From a checkpoint of a small mixture-of-experts model trained on Wikipedia.
Size: 13 layers, vocabulary 16384, 157M parameters.
Experts: 32 experts in each of 13 layers, 288 SwiGLU neurons an expert, 2 picks a token, a sigmoid router.
Training: 1098M tokens, 5661 steps.
Below are experts of layer 9 (counted from 0) of a mixture-of-experts language model. Rows are named router (the router's row for the expert), gate (a neuron's input weights, with its number), up (a neuron's input weights, with its number), down (a neuron's output weights, with its number) and show model dimensions 144-191. Each number is 500 + 40 x the weight over its row's rms, rounded and kept within 0 to 999. Numbers have three digits each.
Before each expert's rows: "gets" lists some tokens that make up at least twice as much of what it gets as of all text. This comes from a sample of Wikipedia text that the model never trained on. Tokens count by the router's weight.

# expert 28
gets: "was ", "is ", "were ", "are ", "be ", "has "
router:510496506494540605528531521541504458577479549435496456462515536502547496541568535540508452501465460533521518534545520460487488456470507448578537
gate0:450510469490468532447504485514513439506528458402505509499514559428522548463472532563488556557457507531488539513547431398562488474517505493466435
up0:519529536561536513476498459530493583534535468488522500435489528552472494549474516452466497519547498436494597500483541566448475551513475542502459
down0:481513506468447533451443543549519446511537507549435410469484527486446435508521516467483486477449468503512483491472549574524443468529529435469472
gate1:540520553548471504465499502515538466518537534510489457443494391488451469487491445517485550480515498576496444461542521494493441585466445533481494
up1:466512522514446465544541548578436477399458547484481527448559436488508510490410510547517530459513489526580515505511405507533502490498518465514533
down1:546384446482523605533533489549466537468530433458485471510533530466492474508530551449559503493527533480530465414457417482541550513485532480491499
gate2:545437502509514501453498470475489543424527631447439439470509510489528510500448578524622482564498497477484516538458504474490582488514509418543494
up2:505533559530555450577470527396471489470411527541469475506482531499463502487439487514524493528471511460561539525456628436539487484391537479586464
down2:472521417508516519507550565533548466508510464566515474540473495527561494475550558542449471444419506531476484490416487533478511462471422554578523
gate3:510513498383434495479569490504427403504533457464443522493552475518533502544470413531455513508432502534497486522549473559514503463485475518498469
up3:549511581612508458566509484535525515556532496461591473535485496479430439527576539436530528511485513452530525472478465492488538503499474513536481
down3:563487450441516561573438490525471479533526515544429525555467454530570480480461514442459476507464460540532486536520514533552527424489458543503478
gate4:535488489556531521542462411501530435532547425480473518571472474521500484453554443502397529537559473494505440640476475539568517467420475453510510
up4:496506464508441479498510502478526511450547492458461498561486509483536490485506452465563489468506461455498469564454448458472554513495471479466514
down4:518524547478449435504563489535564496502424508505503473506490502526486482509508536492466489526446472528455501446431588594549479467445472479490482
gate5:564499589451489528570560406455566426455522413464469422495514520518543511470503466532527554439519427516440499536519432478544574481535529467427490
up5:539545552551415516507461572523527551490467478489451533456519530498506644513451504508423459539504441544510469524476483488485488476519532613581471
down5:452502479415521533465510463495504484509444529491539510518493480445408473432527446494505546554460518543525500486506507507504465578521470459502458
gate6:507519506526492487476476582497442510452566556519487517588476438513503535543456490419471451495531473512490528462481510506473489566507486536531474
up6:515478469491529536490447478466526472532478481530415526494485546466482530493567542599549522510486562499470560541496492500540501446484506423466485
down6:480479549508415454463491580551513456442543514495561454583459494441536493493516473490466517439544450521514530541524486520499494532508495533505473
gate7:499499551566514500502490518531384498549503488453467487491467544535514495472512470455471546528511500486463515468473469536537470483559507483486536
up7:481593488477539428420499503454460487473483556489565479490532515405498451459509553462505539520517532478475489479472460499505511553516542535597523
down7:521492453498536515559479474469532518497502562533471449569477567458567489537514491472500509479463533517484497462428488502502518500501510553500477
gate8:515477418538504528495530465560549467500566458450476459514531536513503479509468425530506480473396434518543498519551572444518502497480546508416453
up8:485447505504513489494485454517545457491459456478458495589508544545556517502530527535535606510519456498508541471550542466484537489535501512498506
down8:512506494467463590431519517478445496517478498556496530562479484506482552515558515481467509528527564478555477520554464457532531545455504557521519
gate9:468488450483481553435504500442539449465465515450471444554481567518578492511462485492465587452505533494476523534495485559530482453498491423522499
up9:533491517497531473509479511555560505582591512543434534446486477478429479460479557522545421544483489511532458538543554467518470494529507612521471
down9:514544516590459455534551491446478525493533430445518466497495504468573461486485549501464530488486488533425528497449500467500468558451501478543497
gate10:522491518556499487502493474489478542476470513497446488439501469486462513506486540495445524535487496517547510433450471474532512578517495504421431
up10:486508489432473503519513572510465508516546487488502538622426484521515483487537556509555469557557520547498496605515522488436459470495496492453500
down10:487544564526508443484449502436524509532473603499457477505504569424440553495503492551546537456508494549498543523535507511492514564501570445539495
gate11:549397493485476494563539504513513529515559493546435517487465507487472414350460507449544485510582518538505477481517506469515494526548545444467462
up11:452472510499505482471492530432463484484524490479508525504474537502510617520412533446522478448522512484495460472455475460519459523482519569502491
down11:561521474540406495525484399514467525601488547518553536578608533531463560474534464586518536529474568439572523551464507503518434527548506530471488
gate12:481534405540547544482467551553515498574472641482504501506587507531543445480489483506445506446488487458478459543500522492541520423514490434475514
up12:603474493530522495550456521502478491456505398494535469473412519486487436539410551513495555563513443446472475463524497486515513490504507505593497
down12:491493537503452485530508502500489474494441510480517485497526557531565504540575552473477522471487485515538497550584477489466524440469505519434445
gate13:553507462601512547603488422377468553567544543439530501492516491534458551426459477524535481456416473451437480562534469462542476534446515485555497
up13:489504529558512500542567504474470458535490501473543408488516466421555517496485537449480502461542518508533545506486478570555463533492494484521521
down13:515498529406594524495535544475532481506512472549519496494536542533461546425484527526431551434452538499505525462543528444537528426489497536424500

# expert 2
gets: "was ", "September ", "°", "January ", "October ", "March "
router:553431492522544604482518551514459467563545556473463462501517517500469552469532523546520493431508469557507525541519520467524450468472517504510574
gate0:540516529422481502539513497541470458547570498516475470476479482454455547498475482538535489464499444554512509527602535464511483458478459513548501
up0:494475469622504512506465529503485544499516485533567502464511478570494556534470455524490486541456466513485467520527556596480497500505474506508525
down0:467483489442498462461473505482430533532453484472507517432501541536493534418527546457454503519462618556538512497513514473484508525510485466487446
gate1:524506529530538489519454470521465512519546468534558472450431638418475485538540561507522518475464459479531539531536468540553455484477555510529502
up1:440459449515532528408583518460451511498453561423394434557567415559547537509478537481385561489530473446533542503438537441491528495442425544552524
down1:522511517511594565489491535515501481459485457488488545517550525508524495502469464469513535488434498505512530556533543492578461522512502576527592
gate2:487554544493444535498487493507548437484515559536412492410513525474479515546458433536531585450526523497402525518441477465522497560541500564487523
up2:544500507564516474501507491469534455437471560527534485452528488456472492482446467553523553493483462567421490478384515464504558492507453575513469
down2:488528441456475435541544502566513554570506454485505518590506453507500530498522581488506474491467489455460534494550471505488493505430524501520433
gate3:553458451508548533517532538396432486527476508501504482510474500426494445478495498485561451435503557457530511490546558492502425557520487469447516
up3:416506611469467482517498476543489435502463480436499534480572499559517523585537488529467557528504546511504448468504476461517470441465559504499484
down3:512540515477462662518450556469550459560517498504451496476532502574505528477542441504489503496494512509520503524453481563533506472473503551484538
gate4:546455459523507508582499485516468547502503518502553482610524504517465550481552469483509464499490494575490444466507413571491523429518501460463414
up4:484500454514476512397495486542581451548527517561575514581429471517491465547484477503449510453482500460445525463572567465508534508493491491485527
down4:556489500493510515509516536502433491507509465492538425545491473493457552490438527514552483470450573499543466531484547490496492464479521478508517
gate5:464470467416588508504529548501472455489551542458479532521516492505494540475467509458539461491451501492481532506484503481588509530505498510464508
up5:523512465482497502435505492598502496481500491494571492557539469488537508502542523453474493551437511551471470502570465493461467470510508590441461
down5:489480496501514573508496467500502490496513515496466455505543526530546538439489497480468415515540386520479526431497516525511495452589546509514534
gate6:488472543544482480543556491504512487537536459504614439515488512505549553461522487467478508425515506539494495525451522531498471580489481453458543
up6:517527488539523502607494486552476527528512520503492461490492533476475537519539467457533618417553474565454477492452466549486479492467440523515447
down6:493571529505495453494501445506514479493418534520494458538495465513564469458462473496471430510454544466474500505463521464500507443565485440497573
gate7:503497575550512485506492555520423425520529518484517497505509503471581534523421568433499494503645530534486519430506585569474529476505394490447486
up7:477526484507449486499540587427474430453561466469547410473531516486452532510455535512463526446474518496504466559507441515539520496477537525519451
down7:474564550502534441519454435519473566568513457471473567484504514556568496582483536460451567494503594433460546497482545490562553440464534496548472
gate8:497522502480531533521497503526510474515491481536478521562510487509613529481528462502493528442500411506489490512502521460550470531498425528582475
up8:526502477527527528433580470484513418484507495476516502543529504527517532435569471547496595543491446529523526528463485461529536566522531506479503
down8:485494469507470379434524421455498474506536486498479462513498556476495495556462535531510504516439492563481588579481471487496550567500532510508435
gate9:533538462547494502418525471478515461433477522424478531512533529496542444547449565456517528438553470468493588485420477472493526461474510446503500
up9:557498532473565498522490472514569578493526542587479507475488497520535553452472508520518509492451437559500446465517548503491504526574545536526479
down9:446446501488531421483468498499542444476501552404464485494420538494525480456423484502489519540511448519450574438468493477476572526440499488594465
gate10:538434542537427524488527600475483426485439520548491491485509476445539491487462487459521488489504494459485461523440542474491469492490547518563514
up10:538517513518550573529495538488508442490485503504449495510491502489459486494496454524530517444461546446503493462439503465523582515477540441597485
down10:445458522472547368467541465483503540487545500478561473569517479520500511453525487535450491588502470498533502568475509453524456479452550459454466
gate11:503504540479464515520507481526537468489553558507524561512434554435572531485519518517521598495534472523481521460521490477468475459502492508471456
up11:511488451620476505507518435493467504431521446520462534467447470479451493490433481484526564468523476509508461431569536482495567416358500396537517
down11:471482500453542501533530496489520515516525557521509567432514532541543570516491517518522596524523455488490568483535528614536545464520601447496494
gate12:552463478528463557443532524587479458446524505501459469455484526509509527517491509505453550542499514468452483497484436469462519437513432500599494
up12:518520499501491506450498487443514498511515499465496541541497483581522462560500471512523526497520549552499577463460541486469550509548562477450496
down12:540501485522555642570456541517560465554467416548474490497534495459505439477505454448514438515509439508486483472551453522543508492546514482560497
gate13:479550554538473527487511545502477509416565567520474459432458554501494483443342489571504580455460486583505471526436490538500500481593512500514575
up13:492545557516482539484467419509525475488472505526483471457481578571480442500446455542479545478520501484454463525447434504533472481452560516583492
down13:529509471461534524521518500567480417565489478462487528542515599515537537518535581438473420491509434526495479362515521490417439465492462492479519

# expert 9
gets: "- ", "| ", "; ", ") ", "1 ", "0 "
router:546471502479544529538412543566499490598496519413477492503476588472500513457568576512534497507506476545439543496500495485533527471508569444488565
gate0:483470392478526538498475515508495488446422521423468587559496519445502547424537440434493477538524473484441409520497499438500538480502544469502476
up0:479582589454534499482472508510494448470499510556509456437523455503547446596485540528494522472455514477512542537586462532463441466506500540547475
down0:439480534510587470540486557513460528573562498456473489490576451465551496565558545475485519427469519512511536498457530459467543518481500560488525
gate1:487458441457424527503548554575466487487501470460427527480471479506545481488541520506531521483499583443621456477543523524448529515547526483503449
up1:426499513470435487413484550586501492470461472499463544506494440558564484486531543502500492519477533489628486432494523518485480509499536507457490
down1:496468524478491440495453479495566536557483461488531516486463508499507511530493584438509480518551479621487473544487459492512534441525556472502465
gate2:496575511488511503463554546594503523486516507470484519462541514453373520548536490501516503539444482543511509414469539418535544521490502518509466
up2:410533468486494513447500509550494493504479472556546589469504514458534525586508427501510504491528553521544485505450467467517425503504517526521519
down2:496486511544413520510441515456519564528485480442542560450461467492444495426514520498471450501474484500531536452535455441517517470468443483455474
gate3:431454497514529494499480492532524435457497514521610534494471473490546554533608502491514485566457488496493482502500560440424455514464473551477480
up3:415468510562533514502507567508523411429515502527538506544446587468502531540494474559526472548557473491504445488486465399470544537473454536464516
down3:479471474557422456505507474468515533506476415505502526500438519518516452512417549564523489592542530576505505508454412477539480476480485517519553
gate4:484387411489512518501554404495497508488541468435432473551524456522494513587511478542477434561481483503502545530576494527492505522493505510499522
up4:544488488482466506469477454550552499510495459528449504522503424541494507510522460480517522526595590553456501462487595501490490578486584509451476
down4:427410449546433462534631533496513507549481552498532517544423448488491572570560443507447500556490462510500448428526505452444555484469504471529538
gate5:534514510522472511483473592498422548574579570514473556518461493512507537518500490480452478474477502543439518516463496486544442543484412451437545
up5:483578490510520474475478515464530500448467573578526440508539508510436508508538451504477503481570421489498572533466472478457533492519546437515537
down5:474502468452461405483530499532510511476523510497445470624493520533506454515515508487435505557471563455520452510424492533490516476471531475414504
gate6:474450496458528533527457443504502478532441565490508516463517544440508491485561483567436489548519525528461528483510486465494471496474508461509450
up6:516563542523489495493565506454493469455458444420500444474451499485486440536410508496524527500487516514507553522481480538435528517546526548499521
down6:447562493554522471487508466498483535535560431521505466480531471530466547455490481431533457552513485532453510539471502495527523477548511512515494
gate7:469513542484521536517408545533471522496493458605509461468512559478480485492547526495484535493434397607439571460427458525577516489511493429533438
up7:575515457538521450488450581410564519514477556495503455484528518545523569465559534511457534445564466525510457433593517545453455490530560487507506
down7:482467539512477438508504551508520543448509535471569548511500479531494488582604517455558503473504546547481470533505465448551496538530443461403513
gate8:458537579514521504423490457562480434536498587545443516492521520596508510513465473514537461456510443535539492493529537497510523556500533477447504
up8:458526485537542522484452496520541516515480496513534507507592604479530567470490523442511557470459437499456522501453520518523488523456477436444471
down8:485505525582445497498434560484482557469509450462468522496413538487498455539528480486491468535490525486555490444461570565496472574505531500471570
gate9:529472481449427517458484527561526475489465452452456478518517516505519475465565567490526576433457492534475472511484460452448500434547441421429482
up9:453526416487420515439545533573516451492437480433518455496511506504482467495511505487480541512514452524491487505454488465479496508483421431454483
down9:471470518497481506532500537531611475458417444513422478405484473448423512408457496513452465492502534512522482623500566479441486477482481487501563
gate10:456573446536460521456405535508552480547463518584522476475485477483502490488494511495461499450463547530547511497516540560523484562487472463479481
up10:439496462550462469459429575528471490545439496587530462579546506428447511486513532567473490502473501459470486496522517501562498471427454548487437
down10:448455508487526438487494551541417489489593533523527551494450457518467524486527516534563522587468487465513539471519524487529543520521545479580584
gate11:475453505517497523518536501422561505508505538553442509461508490567558486463477551579445551493510492549477518450492556532467458484466415550487525
up11:509417542463355462534482446465531515535537454542507567527549471491502543566485530525587460615470522543482529448526547562519462496406496505497467
down11:520523491486517562450503498501518486446487501452557519520579469510518449515494537507415475535436582524425507508500435443520478439513541480538528
gate12:504503459539477534460472419541450529523453505540507485473557473527510516439536542535487523495449511546464514521523430519464515511551503503429448
up12:489501610457541527538509473450530446431563535500500519529452555443503475520478452518545446508544474501547497508498490449413504469506517473616446
down12:527543457480488492481522444536552504473477462462540509531532457508541519468542536486529503527581497549522493455522543527493520432540429462431504
gate13:402523456486429521504479549490486523513450508557442479540467414487481448499436461500472494472535502464499485544525541535560573513506525500522539
up13:460472472436532525502536492485511505516467585446479511499501546518553493531473581400459487476495524518568459409544557524536438484529537502507518
down13:473462475578555563554495449499539522482551564511496453485529478454506511525461509544491494485470519553500468508577556481517490435550425528444533

# expert 15
gets: ". ", "| ", "\n\n", ".", ": ", "). "
router:558506497443526547510492497535554461524485540453491473532570513441503516514546493464542502462520445469486502494533490487521459468509484467529529
gate0:569531554495509502494521560594440473490497577463520526499481560475489530541420449510536477418556508516540467528516478540432528513529445502512390
up0:504517497486474486576479544535494558505495496482488491516479521534431384468481533557512506556491532540518469503536476500519500472554534458459473
down0:552503511508551518509508492497461421474515498511525490524557522508533518511569477506540469468425519473529501455492482475585489528442504519385503
gate1:394453517461531517485534470480396414535480448477488485526553453501566546459488459485502545473477510577491474531504529467502561491549509463449477
up1:563477478501422500521455500485567516427520493496515388471541530525444444572522540547412488451476445424523530482483491485476491514471473564572536
down1:539506491475545623507481444511497492537472505501508478511509456463438493485523447533547485511400479537527516487548490479470461548532453513512615
gate2:459492499531510548509469488507454524432584468490488503461532477536465527512456484522527458491505492572483533549452511461486397503486588483472443
up2:402507556522484504473495492476471495437551469481470438513558470536436550473446488555513520491467534528476506558410481574491451487504534494496467
down2:413536482499499511522474569486544471451523540504542468530508516504495479536497508444513505496505432514531513448475564499493494506526518517539493
gate3:443518494473526546518520487560427460483536438485446526503498500430483462489570467509509571465453436510457556482528464431467514487525509507564480
up3:569459405455428504417470517459582522542439504576523471497492504525569511483456506431509483592537569519523476503510573555517451504439500567404503
down3:564434463481444528569485512475483509570565474545463440451531441449459443513482465506586570530517570523536464484569451574493466498491569520530485
gate4:511466470499430534449545510532431479574503538388395505427501496489568487556579501449494517468476507558487540446554468504476475428488501517490547
up4:514483554438545482559487460476553489446507501450615506513527494466467486555523467461545405450530515494481489593481447447514489540561486477544530
down4:496485543464530568472481537468518528422522489514486589489496441573585453526489477428430558505505498519461462506536510471513456461498558483516503
gate5:551482463508554519473464496525532448556507527486479500506461457507555524546502476539548524476492453481465510555506485469522524502396514501549444
up5:578458520472475490457544544572463507546513512473433514582447516498540511532501557499603517414488493513492506493489515467552547550479516476430497
down5:490455502514505494511561613495510471561485530527474500530511450481507500456455529537458485525560401460499489538518500512506547458514461479463595
gate6:512532500512547503518496474407537520445531435474504456538520522498507562516563529498494504532445586504493406553538511509479521514488507496474513
up6:543509485545471511489419473499480497455473450469497558498539520506511584471530471524519562499400568467526482493534501585488541544458422517452441
down6:467497572550473337529501542446533483516471512552562435515509548493541456532507536552464542571524497497498506484471488476547508508494568465548543
gate7:529487511524484512479479504553497492471535582486435542505461523515515503526486482484516481497495456526512448487476439455466499473444467485474498
up7:557464539536608511490518469475486558544475534513538506503532526518469515532503487522523465552506534485527472451549568515517555476494507485453469
down7:410429481523400531514425481543416485502482487496472506523468501449487481483505536511503489535523497510492512522473438469515549481490536421434484
gate8:543512465516436542459436504514479534432535546513491560481432560545525559482537489535552525512411542509465509586530494490447453573495480513528468
up8:509496522520547477543498495444511554542529473514489565509517498493490418535568552489396446508527465516519559541469498550501521497624476530581580
down8:518423523485526510445542550495489443450524559471518470547516473477509422493478511493476439421509472502553521505436496466530443563533533510485507
gate9:484540521473486498496527563429508455458522503516505530551471506523522461472447605455547483491515543487516482511444554462455520506556518500515458
up9:532494553530553472554469569466489506548473521499537436493506509482533528471466522554452527533518469495492484541483550502504464442512539530515520
down9:505462482567511482495545433490506553537579510502523514522488501481492507513552472524563484510501543512539483447559400539478557489466435551493469
gate10:473419482564507494556439551469430459526553560409476583576527479525541495469482533470484401509511513501490515466456515501565519458471449548528532
up10:482448527511478445441480521425473459492492539494470560534549500497575459410500489484509526528488543508542522526505513465519492517477485493429502
down10:468507483372487479565505487538484446493472486505485467439515477452433525523536467539541516457474447534487483521515491460466517442474509526585492
gate11:445494485565508517536469553506461448500485484515474435505477520505523469529631465517552480492516473492513477541544428538397485547484480506500542
up11:540583475519489516554548515429535539491495476482496505464515458496545559486512486547608473575464458548539487386570453498407521504555540548518473
down11:462455495506496486492439523506459521463496527543501590475455566537521448499484507504542533507419450564429567507518539454484482507533500463453509
gate12:464501533513488490508467527475498481493470466504492454534470526466475418514501556463513447497523470457543470496497476509469585466542508492578452
up12:536530499465480486500494520497514509459494495457485479524554438487496481465478498453462522530424549476496496494549477529499475452461438529431475
down12:514501493570515486496517540438539557483502415504499482445554542498483511512422460522499590468544495460515511457580475534489472506466538460501430
gate13:557510491548523540469455543526493497519622428485471528470489517507506530499478507435476525459532462510554487504499525452491543549486507481593526
up13:438508470470526516493516540451511521539437561488544495568474540454510501534561565484459452454529443479432538512417469545460435495506530493517538
down13:466599506529546406492530525489582513546470501475486504499544443562484547519501513521530503446502447489520470471436498504505453498547536556487462

# expert 0
gets: "\n", "\n\n", "6 ", "8 ", "2 ", "3 "
router:558438455489504511549472537557498478496523504475501512494529523425515539500473532472510487516529444516527546503446479436483460527514532453555499
gate0:549526491571481484541405542463484523465557494418475475451507524459523444460492511475506550520441541532505533486493507517546472553547513523472549
up0:519499485505554498511508523480421511440428606551499521483484510486520451500475520478545426483462446467508469437487531504523509526549471512523477
down0:489500489570496453554486499473450453547495522492439470483545536480525481494529467495471464545555494599427516522501553466476544532494509539465449
gate1:520482398483525512479439449472514508536435454583535485625459514515523523433549450480457451520529425501462518454500503453578450444435489535518551
up1:452478473560528491493398525564536552508454427538506595544482514518545504462475477504464427540452466472469464439463537458557441517489529536496531
down1:623477542544501465485522475473513570586520414440551464483469499539589535507523534456566487562495433510511500469469472447509502521502495517526501
gate2:554493510480472518420466510577565481479468509554502541470494526515463470515472519505574499470441528545574415521505522539584516494529532481520441
up2:460492543428508480496508548446449496477595489479505514487487524487456490596531513524462441521492556550480514505547523516525414555491530531558555
down2:460495511524466465519586452522522489577455535471523491491458493464430489531473523497484454424523489517526575483515501473449489532552512523531499
gate3:506487467472463517506495502573504462514470488529497548517442479477533568526525536428517494434517434536509414471530522495511461486443546515506471
up3:527475517466428517564487516585480472474451504466450505578492512455440561487467519472497462440504382506495446474499460458502468507490520518528533
down3:482527485513545529504539491476443476538502471525512504497541474489481487517452457554485431473413520550528494527482488475539501478511493481513545
gate4:447521465526544469475514517490590490441463548531511522428511534485525521480450475491428497474570466482535540523473475450427561518463509458496511
up4:561470506534542478478442512467489561467500540465465524485469530533506555590519494451547449533493429528507516519540408553452551531478490493501493
down4:473499455496463552565568576507566462467534468582518547549496448495520514470500531519449503500506587504497449448518538422614542487488499501493492
gate5:619499489527438471460477507525560487548485568546530515453536462502479455536494457487529516507497487471556511506491471549440449487519506535515534
up5:453529492477509525566570477482473497520498402525467456515447536508484566488522519481451447492491469477439434479553480493535566494481483481470492
down5:500520496504477879531546483473519498478519470522463506525479469557537512518528522499498473503506508517439487527514540491488482523498477548467533
gate6:443581523453518539442547457501435505413586573455490502491539548540505529447491463547524504465444484455463519493500500483477549524466508463533473
up6:540515483523461453575559536488567425538494486528481443537447480504421472513545484520406463499510547550519522536532459514462453517510472514506616
down6:573417559427498373529516470513547488437445498432479514456484499498472476528487538503530493483419434530503531533490442516514538413479487553578525
gate7:545508459522425508514524493446485511493546480419489465476550453564467525533482573499538432521544452467477567436505495498459486539510540518516460
up7:452529545473485527482498478462514538550520543492526449487528501448474532542554489514460578502446569476513466506498524532502576454416504451486521
down7:472556490523547678512529518502413436467536499545542449465560525481495529491566462441572474461409525488457493505481472482394437469502527512516579
gate8:406531475485554530545561548454422470524499528434507534552470620491514541476424483498503392485443495540502512555523440503557450424534513507531532
up8:532536495551433523478497508526486510584521498531503493511480616495532550539515536507490451453422511509508474501566459590574510539476504377494482
down8:493584542520547425484520504434492454501563427524558498486535537453468451486457533477468545486501505532514586482494525435478540475481440486455546
gate9:484494517516445463491544547527513530452461589512478467528523420485456421525475528444517473559503479504529432496483439513485466530537519528536509
up9:506505466466408525364503482519587517535375510439500432478531521536449555557493494465480498503504490422530534481532519582485505506462506494446500
down9:442453458560503663513540512475526472519551452596513533489431571460498522372549430590524506503514518469464518499491496474512466533481490516454583
gate10:486474480438505529503546545453517475488484479456483467519457541448538594499529371474467504551530454516522471468512460514549490506480521450485532
up10:529502554451471498462447594522464494508434511551482578474483451527523558503492474492424519507470506538546446482516502565532454521506520472465553
down10:532491471550520426488483481503498519457490405449492478438548528491458408529518458506493438496468496494456573551436482446445482502539530474521496
gate11:431490518439568484486492492492418506468548479490379456527472524494552496523541581527522469501515582529494464480469469481501503508546484531466498
up11:496505473546446542524536535464499481485549523476488443543485527504631548515489584550440529453514510489471430480506450444526470497429490438495549
down11:479447412531443453536564493512445474483484488589488454394486517447433467447485509542510441514500574525474484510491463486511601474458515478474480
gate12:555548522492507479515431495535515510506458451552464545518512546561486513481490511525598458515488489482498499477499541538440499529572535527467429
up12:570498575480483456509454523549528448532417544503504537515522548506480507482492473483588510519496462468533497485450484552473470512665532511483456
down12:563504468490570604476520559460484482463560465569488516497474478408593512451514500524461430558525535416552502502440369462505476493472518557460501
gate13:486448539494513504530454473447480463488476514501604455483511629510490545552503451513588543526489438571432560511487485497476539497475512507477451
up13:488529407463513504509557530557490493449560525409492520451488535482530508582494433468510519516502461456476535512487558494489537509505420447523549
down13:474529539537490459481515571512545483497491494475504454513498469492459539471465535450496439518508484453500475466454505491546553486459584445545528

# expert 10
gets: "of ", "to ", "for ", "in ", "with ", "on "
router:560483506506500543499499512548534439481549511483530489449489581477470488455516499505538469471529452482479545521540555480455461482567522508542503
gate0:521455487475475454513535553527512548431504449488514475459535496552487486549551483510456462470563525497570491471501577475503569536526519573510519
up0:471460499480481483454487406525516507459510506468514469447492582450430511538534495432466541444572507527521552527519476552460544479492487498600484
down0:542529447555539560550507580485511472525558506467521513539500547559502518459487499514487432495477457510515508476487556487461460532464446542393449
gate1:476557541519538497491477594562490476566522502484537552546510433500525507388433524523508479578484544493527474486482478438496574534506520549499554
up1:509488508492468455479571534446496460503561479514490475518521479514502466485491462493487561432578467473430525508516483470477536511450514459484531
down1:510496509500503402414506452486502506452433433550479561546514560499492548546554472543501490463477462580506487445462544479486488550501382510464486
gate2:483478549488499532505469515493511488519513447514508504531466531541421529384530506572505546460503530496523481502520506494461530472496522547492492
up2:544501492515501509508532534473540507478486452505478502489512530522499533461581479530480499502512504471572492447566519461489396498531508512530479
down2:403535524550544430506518478475597494445423590516422501497574518507501461461479518456534498493528488536495546567505559467586519527504460497473503
gate3:425549504520544466469512562463474475508519473489516573511374464576441429475472478507519510452442499515486515497524558470551531508471572536454472
up3:451482496561509491485491491508505495490439451478484493499495532414528434436516482458553516377510423462518567520418470509590563523541435499519513
down3:490560488437517627513524479492435530536540583509451502512488484587474511502481485572542545543508569519565437449500460501405447452552482559504496
gate4:475488431506531502517564536433495480466537526453496523520437505464546612453486524503459536490517517471458528387497518531485490489526457515461471
up4:496555464517370492462494518482492462437524505454502506488494493478516524515548499443486548509447469501488457498415486472505550463496471510495477
down4:509489570524472492522499477555483506570520523524529486456484587454499538450573470503464491488500570534492486467486504558496467569459567505536473
gate5:541528459472532506499506473499467511502558536494469512482591481521526488482486494483443471509509545495535575502447516455428520607418505536495498
up5:504480529538474490542487486537448472562596500522470443535506507561432466565531526525459485534505500514520523480471537521461509534434458546561510
down5:521500517468582420430489489506554463448480480504428551495499476469565489476494467548490527463503540428494503514466453508529488482519497488477425
gate6:565479491512504531481533446567478498506527452427478481466519488646475525490526509406540583440471443510471506430458521543504569432565460476507406
up6:422495485500495527481463532455461529548501554451510548525443527426480525472472552603485474555505503493490521499574493467500512527437511484484557
down6:512533592426563573546554435493464470472570525513494543533510486530484512507482445454567528430458489541456467474426491483541490512545475502464474
gate7:549501461478477488613546501486505514467535522463514490524530451456534514441503484405500439537449565493478541458546474536483497515527515441423544
up7:459544513486530472500500467534484498551487477507473505473481519559500505589513539559515607532537519519535533521404559493543556516475496540559448
down7:445493458455479530502568562474512449488483529481458556571503511517489453470448537494486493469476541532515499515486505529435513565489502538468593
gate8:485498544497509500552509487456475540499507508539476484558526441482505508434499518502481503548545526529490494449438495507528495370532486506531480
up8:516508514498456503379509480599541515520513392461536466463534523428555478460507564444582480526486491536543512516440508492460488560467520487407457
down8:496473430435520572581480379465426529485517454595501578520579522521461519481477471574508514520466561547473502488541462505545527518470524513538459
gate9:545466537514528468490531446528411555533507455488566551469452546529497533489469498558495431450399557456570503527581538464525539493462489459529435
up9:484549448505538536403486469495543457526540499534428439513561466446532478460531478507506516542578474506558507498403538487478438429507521503468571
down9:539542469545476649527518513520538452478540501566538537528440532512440487523573478460507503524429541513551461437525477520526519479426487486516549
gate10:508446485537600575517538439624483427497449531552473467502434478495456535511508464553534480483518534502443461540564521534480454518483430442549443
up10:553466507507586509571537507532480463514414521520513483479451412493398509478424416553506469484509523432510444499550517492553406482480457493543452
down10:399457479515457546406498388527517466500466541561502502478456513578492556508510401497526486464476494519561560514492519476476513487448469484547477
gate11:470437511485487491504514521513523491464517571464483559445521552517427542489568499472456516478462509489468493454534469507540476549496464538547508
up11:461514477504441476485479494477405504517440538527540504536458451489486461544441551494513499469507524488548458523547463505428501452547489536449445
down11:536525500514496468464512551535600531550542489533485475522511501502515574484551451450505525458499498495505525553477488485528543492505436486573493
gate12:505577558419524535430475518553522487526504509473499541432512438506531558510483517528550510530404456578492463468490484523592558440526451402587546
up12:491501467509500477496524470480498499478528498493535380522521570526483535546530432527513547490449627520501561509483474466458519517379588538415529
down12:477498446490470578558422437489463539495530518444448517472459536441499456539475581487591476448473544487500489501532462512486544556481519518445507
gate13:549520460519484500452515572482542451587491470551502452518530481502558470600563456527499492511508535551512503498511505555454435425567461522503539
up13:456511555482465481592398437511468555444501524469475572496445556513444493490458541446524514441475429508525532490451545509485586565460534462519459
down13:508457482505483509557534527450516448487509512479478477558413544499436438520515511490459503541586618487502532516524525476511510526538488465529460